Below are experts of layer 9 (counted from 0) of a mixture-of-experts language model. Rows are named up (a neuron's input weights, with its number), down (a neuron's output weights, with its number) and show model dimensions 0-127. Each number is 128 + 24 x the weight over its row's rms, rounded and kept within 0 to 255.
Before each expert's rows: a language model's description of what the expert responds to; "comes before" lists some tokens at least twice as common just after its tokens as in all text. This comes from a sample of Wikipedia text that the model never trained on. Tokens count by the router's weight.

# expert 30
Description: Abbreviations and table labels. Single lowercase letters or short codes starting abbreviations and table headers, such as t. in v; t; e, rpm, Pld, MF, GD.
comes before: " |", ".", ";", ")", "/", "}"
up1 [144 137  73 129 138 130 147 121 103 132 146 159 131 104 135 145  80 138 104 152  99 141 141 143 117 138 122  94 164 114 144 118  94 111 143  90 133 182 161 116 124 100 155 127 151 140 110 130 106 130 121 124 106 124 114  83  85 209 130 134 171 170 141 144 147 115 150 134 117 112 158 108 129 113 146 159 147 155 140 155 145 105 140  78 151 135 108 176 121 174 122 112  88 126  86  72 151 130 142 121 141 150 156 114 129 142 118 139 100 148 114 115  93 122 132 105 107 130 171 148 123 134 112 124 122 138  92 104]
down1 [154 138 139 150  93 137 113 136 122 156 138 104 149 118 129 128 113 172 116 145 128 151  87 117 131  76 113 157 122 139 112 136 105 175 110 127 130 136 160 149 109 144 180 128  98 155 141 152 111 126 118  95  92 131 146 140 177 143 112 143 160 123 114 155 139 107 140 128  97  97  99  85 160 127  85 132 114 116 112  75 152 113  90  84 130 142 105  64 114  81 104  98 121 147 108 118 115 128 100 110 155 118 122 147 141 126 133 182 133 139 110 101  79  90 143 159 127 158 144 108 109 133 108 131  96 124 144 137]

# expert 46
Description: Definite article, table pipes. The word the or The starting noun phrases in sports and legal prose, plus table pipe separators and colons, as in the Saints.
comes before: " ", " first", " United", " second", " same", " end"
up17 [ 85 120 111 149 151 149  64  95 146 133  65 148 143 112 151 138 115 154 171  81 116 134 156 153 127 118 100 114 122  98 168 121 152 134 152 125 119 123 166 141  94 101  95 156 182 150 133 155 125  94 124 114 115 144 162 158 154 114 102 125 122 144 121 138 115 140 164  87 105 149  97 113 111 124 138 124 121 147 140 158  86  97 107 141 137  98 146 163 158 149 140 146 157 140 127 130 114 168 144 137 113 119 127 116 130  98  99 107 139  88  89  81 111 138 132  90 127 126 160 124 117 155 146 122 102 110 159 125]
down17 [113 160 143 133 132 110  94 133 121 133 129 157 116 113 133  79  88 108 124 140 122 166 155 123 109  53 113  89 132  92 125 136 151 125 146 127 120  82 138 172 103  80  70 142 134 169 137  88 123 134 138 136 137 128 137 140 111 145 104 126  94 121  98 122  84 152  99 145 125 145 133  92  78 110 158 140 143 139 122 122 152 152 132 121 144 127  96 118 118 120 151 129 151 135 152 150 121 148 117 173 111 142 177 117 121 132  67 119 122 118 136 176 136 108 154 117 117 129 150 126 116 156 139  84 123 169 101  97]

# expert 8
Description: Table cell separators. Pipe separators, list dashes and semicolons that begin rows or cells in tables, plus country codes like ENG, BRA, ITA in sports tables.
comes before: " ", " A", " W", " L", " S", " D"
up1 [138 121 151  83 141  56 106 158 115 109  81 137 129 109 105 119  95 127 101 147 122 162 134 150 130 158 140 169 149 157 151  82 153 114 136 110 106 124 138 149 139 124  90 135 107 150 134 142 123 106 139  88 177  93  94 177  90 150  88 136 129 126 104 164 122 145 181 107  87 147  93 124 104 130 149 105 167 123 127 120 113  82 133 139 134 121 101 127 110 128 110  88 135 109 134 107 136 130 164 112 138 108 129  91 121 131 149 162  96 149 155 158 147 133 144 127 111  89 152  96 123 156 139 113 131 125 129 129]
down1 [ 89  93 108 155 161 125  99 124 128 157  83 134 145 119 133 115 127 112 135 161 136 123 132 156  92 121  98  84 118 141 124 124 147 123 123 133 135 131  89 136 138 119 137 121  60 153 141  98 131 118 121 144 125 142 128 152 111 116 144  91 105 112 126 134  77 168 137 150 100 127  86 138 129  95 158 110 146 114 133 153 139  77 174 120 111  91 161 121 122 128 125  97 150 150 168  74 131 116 126 126 146 141 152 126  85 116 147 141 142 110 157  83 143 131 152 182  93 130 153 153 123  94 118 140 164 108 147 183]

# expert 27
Description: Technical nouns, empty cells. Blank spaces in empty table cells, plus head nouns in technical or medical prose, e.g. receptor, ratio, engine, tumor type.
comes before: " |", ".", " and", " is", "·", ";"
up1 [ 54 142 118 104 125 119  86 144 124 144 121 121 157 139 145 129 134 137 127 117 137 125  88 169 141 145 129 154  99 143 168 128 158 145 102  95 121 125 157 144 147 108 107 167 143 145 133 120  98 111 123  60 169 117 130 111 118 160  82 144 126 110  87 106 120 162 132 158 152 133 126 120 147 175 133 103 146 145 115 132 133 114 136 154 158 109  60 129 143 123 157 143 147 121 126 120 124 116 125 150 105 127  84 106 102 163 127 123 158 150 148 144 102 152 104 139  81 101 127 109 150 124 107 120 108 191 164 131]
down1 [156 138 123 166 171 171 131 136 138 183 162 176 126  74  41 154 104 138 125 158 146 111 162 134 181 128 130 131 133  85 121 107 156  91 127 127 111 146 151 112 126 136 138 127 143 110 158 129 101 135 112  84 116 155 120 127 106 119 128 177 101 121  89 109 137 127 134 141 137 125 147 112 116 146  95 128 126 171  96 118 123 154 142 107 101 143 115  94 120 143 112 125 154 111 170 154 127 145 129 113 139 117 152 146 166  99 117 146  95 123 118 112  88 116 128  98 144 106 118 151 138  86  99 125 129 153 117 132]

# expert 3
Description: Inner digits of numbers. Digits in the middle or at the end of multi-digit numbers such as years, coordinates, ISBNs and table figures, e.g. 20'0'1, 5'8'.64.
comes before: "0", "5", "6", "8", "7", "4"
up2 [139 138 142 133  83 136 122 150 103 152 117 128 113 142  96 147 123 128  81 135 174 100 103 141 124 104 132 138 107 131 154 100 120 136 122 176 128 111 143 158 120 114 119 127 193 132 119 183 193  79 107 160 143 125 145 113 114 144  80 152 112 126 134 135 147 176 150 141 101  99 119 110 117 152 117 153 109 148 148 126  59 112 162 154 118 132 123 113 108 175 113 168 109 142 101 163 124 151  97 172 117 137 151 150 163 122 126 124 102 136 165 119 148 147 126 101 102 134 129 132 104 120 119 130 146 161 110 141]
down2 [141 142 115 148 144 146 140 130 130 172 158  99 141 135 111 156  96 105 125 131 114 144 125 112  68 116  89 165  85 119 124 145 125  74 199  92 208  88 119 114 127 131 131 107 147 144 143 120  92 128 113 138 122 107 141  95 131 124 134 151 107 131  95 125  94  95 167 120 115 125 105  82  57 117 137 127 125 127 131 102 136 148 118 142 137 126 150 146 144 140 135 164 119 141 146 175 149 104 159 139 131 127 111 155 162 137 137 126 112 110 119 178 145 130 131 104  96 119 169 136 130 106 113 112 150 128 117 128]

# expert 29
Description: Line breaks in infoboxes. Line breaks in infobox-style lists, table rows and before headings, such as after Area code lines or before "- Occupation".
comes before: "-", "|", "\n", "=", "==", "==="
up0 [ 96  76 140 158 140 115 132  92 135 108 133 131 111 150 146 123 133 111 126  94 124 118 133 163 110 118  95 122 130 129 124  88 155 139  81 105 156 169  89 178  85 120 123 178 123 115 106 151 106 130 135 138 129 160 158  68 148 139 126  90 108 159 110 126 159 141 151 153 119 120 114 151 120 121 141  75 147  91 159 155 146 156 110 150 130 119 126 141 156 135 142 180 186 127 112 128 100 111  97 145 138 136 143 145 150 149  77 153 147 128 151 133 113 131 135 167 110 160 122 151 126 145 119 148 147 157 139  92]
down0 [137 124 163  87 110  88 150 102 152 117 126 161 128 129 102 133 154 102 126 139 115 117 172 123 130 142 115  63 132 126 126 136 114  96 144  99 125 121 151  80  75 140 109 132 102 118 150 141 122 131 137 137 104 124 143 148 123 162 119 128 118 124 132  84 106  90  70 164 125 109 121 141  90 114 148 111 149 184 103 124 188 129 140 106 203 152  81 114 139 111 115 119 140 163 125 146 100 132 142 124 120 116 146 102 137 131 155 133 120 162 134 105 145 137 140 152 132 147 128 132 180 153 149 105 154 130 168 145]

# expert 36
Description: Digits in codes and dates. Leading digits of years, dates and model or designation numbers, such as Atlas V 411 or C-47, plus Roman numerals and letter codes.
comes before: "0", "5", "3", "9", "8", "4"
up2 [135 116 113 134 153 130  72 151 115 156 136 134 161 119 165 178 119 132 137 137 117 118 130 101 130 155 115 159 151 117 160 148 123 168 126 103 169 146  69 128 115  81 103 112 117 118 142 129 173 106 126 150 160 190 139 151 155 135 107 112 138 117 160 112 131 148 135 152 110 104 110 120 140 116 159 131 129 132 148 153 128  91 141 122  84 116 158 133 165 146 111 140 175 116 129 157 107 153 169 151 128 134 132  79 107 151 139 147 137 148 141 164  93 143  82 147 107 111 115 131 118 155 164 168  92 142  99 146]
down2 [121  98 133 141 172 147 170 151 104 159 127 159 127 116 144  76 104  99 129 138 129 119 104 107 116 158 145 131 125 132 152 160 116 162 134 135 143 149 120  84 170  96 156 107 176 136 147 129 161 112 158 163 134 128 119  99 157 103 146 164 147 114  81 142 158 137 133 155 127 154 145 114 117 124 127 143 180 104 173 101 121 103 150  85 122 105 148 147 157 129 158 131 148 134 141 135 118 113 101 110 167 104 105 154 128  90 122 194 122 133 121 165 106 124 133  86 150 147 108 129 119 139 149 105 164 159 140 118]

# expert 24
Description: Digits in stats tables. Single digits and capital letters inside scores, season ranges and codes in sports and stats tables, plus position tags like MF, DF, GK.
comes before: " |", ")", "4", ".", "5", ":"
up2 [112 100 131 145 162 146 125 118 113 132 123 119  94  78 120 143 127  99 159 118 105 122 114  87 131 161 111 131 106 166 132 146 141 133 126 187 118 125 141 131 128 129 137 121 145 153  91 149 150 146 195  88 171  86 122 143 179 118  95  89 137 146 138 106 171 114 120 117 146 102 119 141 143  94  88 139 102 150 126 124 118 148 139 151 124 127 147 142 209 138 116 164 126 134  94 131 141 122 130 129  73 135 173  91 126 139 123 130 101 111 137 170 162 128 152 121 119 157 137  97 152 150 129 105 143 141 111 139]
down2 [ 98 149 141 149 135 151 126 143 131 115  86 150 195 164 143 100  83  96 108 126 181 105 163 105 145 105 115 145 119 133 139 113 149 160 142  91 127 138 127 168 136 135 129 123 136 136 123 118  92  92 120 103 118  84 126 153 125 137 132 137 135 105 140 110 127 148 112 130  87 145 165 112 111 135 142 128 122 104 127  77 162 132 143 114 131 138 104 152 123 154 115 166 133 183 136 117 152 117  98 113 181 124 179 138  86 160 100  75 115 158 121 132 120 147 124 123 127 133  91 125 128 127 122 131 137  69 174 118]

# expert 25
Description: Year final digits. Final digits of years and date words in historical prose and tables, such as 1945, 1913, 2025, plus month names like November, June.
comes before: ",", " |", ".", "–", ")", ";"
up0 [113 119 133 127 134 127 148 133 116 130  96 184 100 163 116 137 126 140 123  77 136 159  81 161 131 140 100 126 118 173 145  96  92 104  97 123 139 113 123 144  85 125  97 116 147 123 106 131 109  91 110 125 142 100  66 119 146 107 120 119 128 133 131 112 156 157 140 161 105 147 131  93 158  78 104 132 119 106 135 103  70 145 112 137  79 101 115 146 164 117 116 131 136 147 137 145 134 138 108 181 128 130 164 135 126 110 134 146 167 162 150 118 166 104 120 156  91 129 122  67 147 109 153 161 121 123 125 112]
down0 [148 116 126 165 139 149 132 156  89 156 102 126 119 117 127 111 125 108 152  84 102  95 144 119 140  81 134 105  88 100 130 134 150  94 138 110  99 123 112 139 132 123 140 137 111  84 132 110 137 113 130 140 153  98 144 124  79  66 122 129 171 131 141 147 152  95 139 180 134 122 156 147 105 101 110 112  90 133 108  70  99 149 144 127 161  87  77 139 115 103 157 102 104 147 130 129 103 164 133 134 150 100 127 127 123 138 130 146 122 119  63 164 121 119 147 122  93 144 165 109 123 167 101 104 135 146 138 125]

# expert 12
Description: Row and unit endings. Closing tokens after numbers, such as final table pipes, closing parentheses and unit words like ft, km, mi, plus ISBN and Nominated.
comes before: " ", "\n", " |", ")", " —", " ("
up1 [107 145 131 129 134 123 121 156 105 111 109 151 118 132 136 143 117 155 170 161 169 147  77  74 117 106 180  96 129 151 134 124 104 132 129 145 104 107 141 123 157 146 104 135 178 127  81 179 151 122 114 117 117  84  93 143  99 133 122 113 131 117 166 157 123 177 109 112 131 121 129 140 109 188  84  94 148 143 153 102 148 152 106 121 150 112 116 123 134 113 110 153 154 134 142 121  67 131  93  93 147 124 146 121 121 118 143 165 118 150 143 134 155 152 171 112 147  90 125 126 106 144 164 116 124 144 130 100]
down1 [172 117 179 122 127 116 131 153 135 156  84 127 163 116 106 127 112  59 150 100 102 125 120 119 108 164 105 163 133 106 111 123 114 155 103 116 155 115 148 111 174 132 136 141 147 182 141 138 167 161 132 119 111  78 136 153 121 138 113 145 105 120 117 142  62 169 151 161 155 118  89 145 120 163 142 122  90 106 114 173 100 135 148  97 121 127 128 122 118 106 134 116 127 139 141 138 162 111 161 130 149 170 146 118 101 131 129 181 129 108 156 118 142 120 143 129 143 153 141 144  89 117 149 124 120 117 158 103]

# expert 45
Description: Paragraph break lines. Line breaks after a sentence-ending period or a heading, starting a new paragraph or section, plus table rule lines and opening quotes in track lists.
comes before: "\n", "|", "==", "The", "-", "In"
up4 [138 122 142  76 151 124 134 102  62 110 103 109 140 154  80 119 151  85 152 109 154 123 116 107 104 115 137 127 136 127 182 138 124 106 139 103 132 173 158 151 166 145 163 137 158 106 147 153 129 137 156 132  95 133  70 114 135 130 104 138 128 167 124 111 206 147 143 114 136 118 121 129 122 111 131 162 146 123 134 148 116 141  66 115 125 170 150 151 102 128 132 108 126 155 132 126 111 135 123  95  87 105 129 124 134 137 136 137  84 126 120 141 105 170  98 102 121 163 108 127 118 107 102  90 127 118  98 126]
down4 [144 115 132 140 176 140 145 127 136  50 120 129 183 150 106 128 123 159 125 113 117 111 144 176 137 180 136 142 138  97 118 121 121 124 135 165 102 115 127  85 109 131 138 162 109 116 124 116 134 124 150 143 114 103 128 119 142 114 104 171 103 128 135 150 119 135 113 138 157 148 120 135 147 159 136 116 146 129 146 148  97 123 118 100 135 139  98  90 118 140 136 103 139 121 128 136 123 123 128 121 121  83 134 157 133 171 113 140 101 100 104  49 134 118  96 171 129 114 116 108 141 117 114 140 139 166 135 229]

# expert 38
Description: Opening brackets and quotes. Opening parentheses and quotation marks starting asides, acronyms or song titles, such as (born, (ASTCA), "Rituals".
comes before: "1", "2", "S", "C", "N", "born"
up4 [101  90  97 143 125 144 120 119 136 127 126 124  93 112 110 105 111 133  99 143 146 131 107 123  92 138 156 102 129 133 114 150 111 131 121 138 120 142  96 132 110 140  95 122 144 100  93 143 122  98 162 142 155 154 132 146 140  81 150  68 188 124 137 140 133 132 130 143 120 138 116 119 148 152 122  91 146  96 117 148 161 159  96 116 125  76 145 140 158 167 148 103  86 137 138 136 129 108 121  93 144 136  78  71 165 137 108 139  95  83 127 126 149 152  92 138 117 118 157 127 137  93 183 152 155 172 126  94]
down4 [150 120 132 113 187 143 130 130 125 146  75 141  99 159 114 127 143 160 106 133 156  81 126 136 129  64 138 122 138  78 157  97 131 143 140 129 119 127 119 126 109 121 150 117 151 130  92 155 132 140 171 160 107 181 135 129 125 115 169 105 119 109 141 108 136 146 131 159 129 137 156 109  88 126  93 138 153  84 101 132 148 163 158 112 181  90 150 130  93 111 110 118  96 146 116 101 138 114  93 134  96 136 138 145 167 101 101 123 123 162 119 125 174 130 146  89 104 122 148 136 127 123 107  82 138 101 124 110]

# expert 21
Description: Clause subject pronouns. Subject pronouns and subject nouns opening a clause before a verb, such as it, he, they, there, who, which, after commas or periods.
comes before: " was", " is", " were", " are", " had", " has"
up2 [134 168 108 172 134  95 115 118 153 122 113 123 161 116  95 120 112 144 161 168 145  95 148 146 105 132 174 123 143 119 104 148 162 152 158 159 103 143 108 121  99 150 130 120 168 112 117 106 113 152 158 102 154  96 156 167 108 195 121 166 144 154 111 131 181 144 115  96 134  97 115 124 113 132 132 142 155 122 104  95  98 117 100 118 130 144 125 132 149 148 133 121 142 141 155 114  92 140  94 113 142 116 102 121 157 106 109 159 130 138 150  66 138 174 144 142 131 132 157 126  83  81 114 144 138 120 111  98]
down2 [101 135  97 107  70 143  89 141 115 145 129 130 139 139 114 140 129 163 119 133 137 112 105 116  87 112 137 157  85 133 116 128 118  85 115  84 114 131  95 146  98 123 143 139 116 141 141 102 119  64 130 124 141 108 118 138 171 169 120 118 124  80 141  74 113 113 165  98 141  72 132  82 129 101 109 134 130 120 116 121 106  99 157 186 160 166 156 122 169 162 104 133 105 139 173 155 137 135 165 142 109 137 168 134 121 142 109 119 141 140 136 102 117 113 102 136  96 124 133 101 145 122 134 118 102  92 128 125]

# expert 32
Description: Place-type nouns. Nouns naming a kind of place after a proper name, such as Street, River, County, District, School, Park, Stadium.
comes before: ",", ".", " of", " in", "s", " ("
up1 [142 133 110 138 190 130 121 154 138 140 123 157  81  94 128 138 111 114 128 135 113  97 135 103  89  93 155  97 138 157 141 144 113 116 146 118 122 172 129 141 130 111 107  93 157 168 142 151 129 160 145 156 125 181 135 120 125 151 130  87 110 165 141 148 135 149 107 148  91  99 169 109 116 156 122 102 135 116 112 137 148 111 134  98 150 132 155 152 150 131 113 131 131 140  59  65  82 126 115 109 117 145  96 132 143 106  93 140 117  86 118 173 118 140 103 142 111  93 138 147  95 102 144 154 108 140  98 113]
down1 [108 158 190 137 111 111 135 124 130 135 128 119 176 116 109 151 180 160 138 140 114 151 128 145 129 133 137 198  83 129 111 138 141 139 108 142 159 163 139 135 133  91 121  82 122 122 179 131 117 119  99 137 117 131 134 120 164 114  71 149 126 134  87 158 136 133 144 114 144 156 127 123 105 173  64 129  98 116 124 108  74 112 134 148 131 139 114 201 123 132 133 101 136 143 133 151 161 131 159 138 124 115 162 102 112 113 117 148 108 126 156 117 134 119 120 144 108 113 104 144 134 152 121 178 153 131 125 146]

# expert 11
Description: Personal name pieces. English first names and surname endings like -son, -ton, -ley in person names, often in songwriter credits or rosters, e.g. Donald'son', David.
comes before: ",", " |", " (", ")", ";", "'"
up2 [129 166  96 189 138 112 122 113 141 120 109 118 124 134  73  98 147 149 103  93 137 118 132 127 126 122 152 127 130 149  91 110 106 122 102 113  83 111 175 131 129 121 106 130 132 175 115 114 143 168 147 127 158  87 124 120 119 103 104 149 142 138 145 144 107 104 135 106 143 112  91  70 165  96 169  98 118 111 128 110 146 174 111 180 158 153 158 108 135 153 127 119 148 147 120 127 106  93 100 128 106 104 183 137 144 147 140 165 133 117 137 137 136 155 127 127 107 107  92 132 143  88 114  95 163 138  93 112]
down2 [128 176 130 144 123 135 138 108 138 212 133 143  89  87 144 136 127 124 117  76 119 107 165 118 139 109 128 137 125 143 143  91 132  99 134 160 118 133 101 163 136 152 135 140 135 140 119 130  88  91 115 146  70  64 128 108 126 118 101 139 127 127 142 107 135 144  96 120  90 134  61  92 134 118 107 124 106 112 142 114 176 141 134 158 157 100  92 145 128 113 110 108 171 130 143 143 130 159 155 116 122 161 103  77 104 143 131 132 142 125 136 103 122 137 125 132 106 122 154 127 111 101 128  82 155 113 114 159]

# expert 41
Description: Sentence-ending punctuation. Periods, closing parentheses and heading equals signs ending a sentence or heading, before a line break or a new sentence.
comes before: "\n", " The", " He", " In", " It", " This"
up1 [138 133 121 112 141 120 122  85  98 131 121 138 107 163 140 109 128 114 119 143 131 153 134 145 132 111 136  76  97 120 118 144 159 125  95  95 119 101 149 149 128 116  84 146 116 122 113  96  88 139 191  88 105 151  96 114 143 134 161  93 109 182 147 142 117 119 133 107 164 114  98  64 124 141  96 133 108 161 107 101 127 118 104  93 127 139 117 150  90 118 166  94 139 123 113  66  86 118 135 141 114 139 145 142 140 106 149 123  76 135 150 108 125 134  97 123 161 124 154 130 125 122 140 130 100  91  90  95]
down1 [131  92 147 143 156 148 110 107  94 113 127 163 150 132 118 137 165 128 128 108 164 137 129  84  95  69 122 130  93 132 115  97 125 108 106 125  92 157  91 151  90 155 127 102  63 140  82 153 110  82 134 145  76 122  97 119 133 135 125 100 131 146 116 111 127 103 146 118 147 174 120 134 131  85 139  99 135 130 110 119 128 130 150  97 128 149 102  79 130 125 138 123 150 125 111 141 107 124 154 174 112 102 119  94 141 120 139  97 134 153 170 143 148 137 104 134 141 119 137 155 112 128 134 122  78  84 159 164]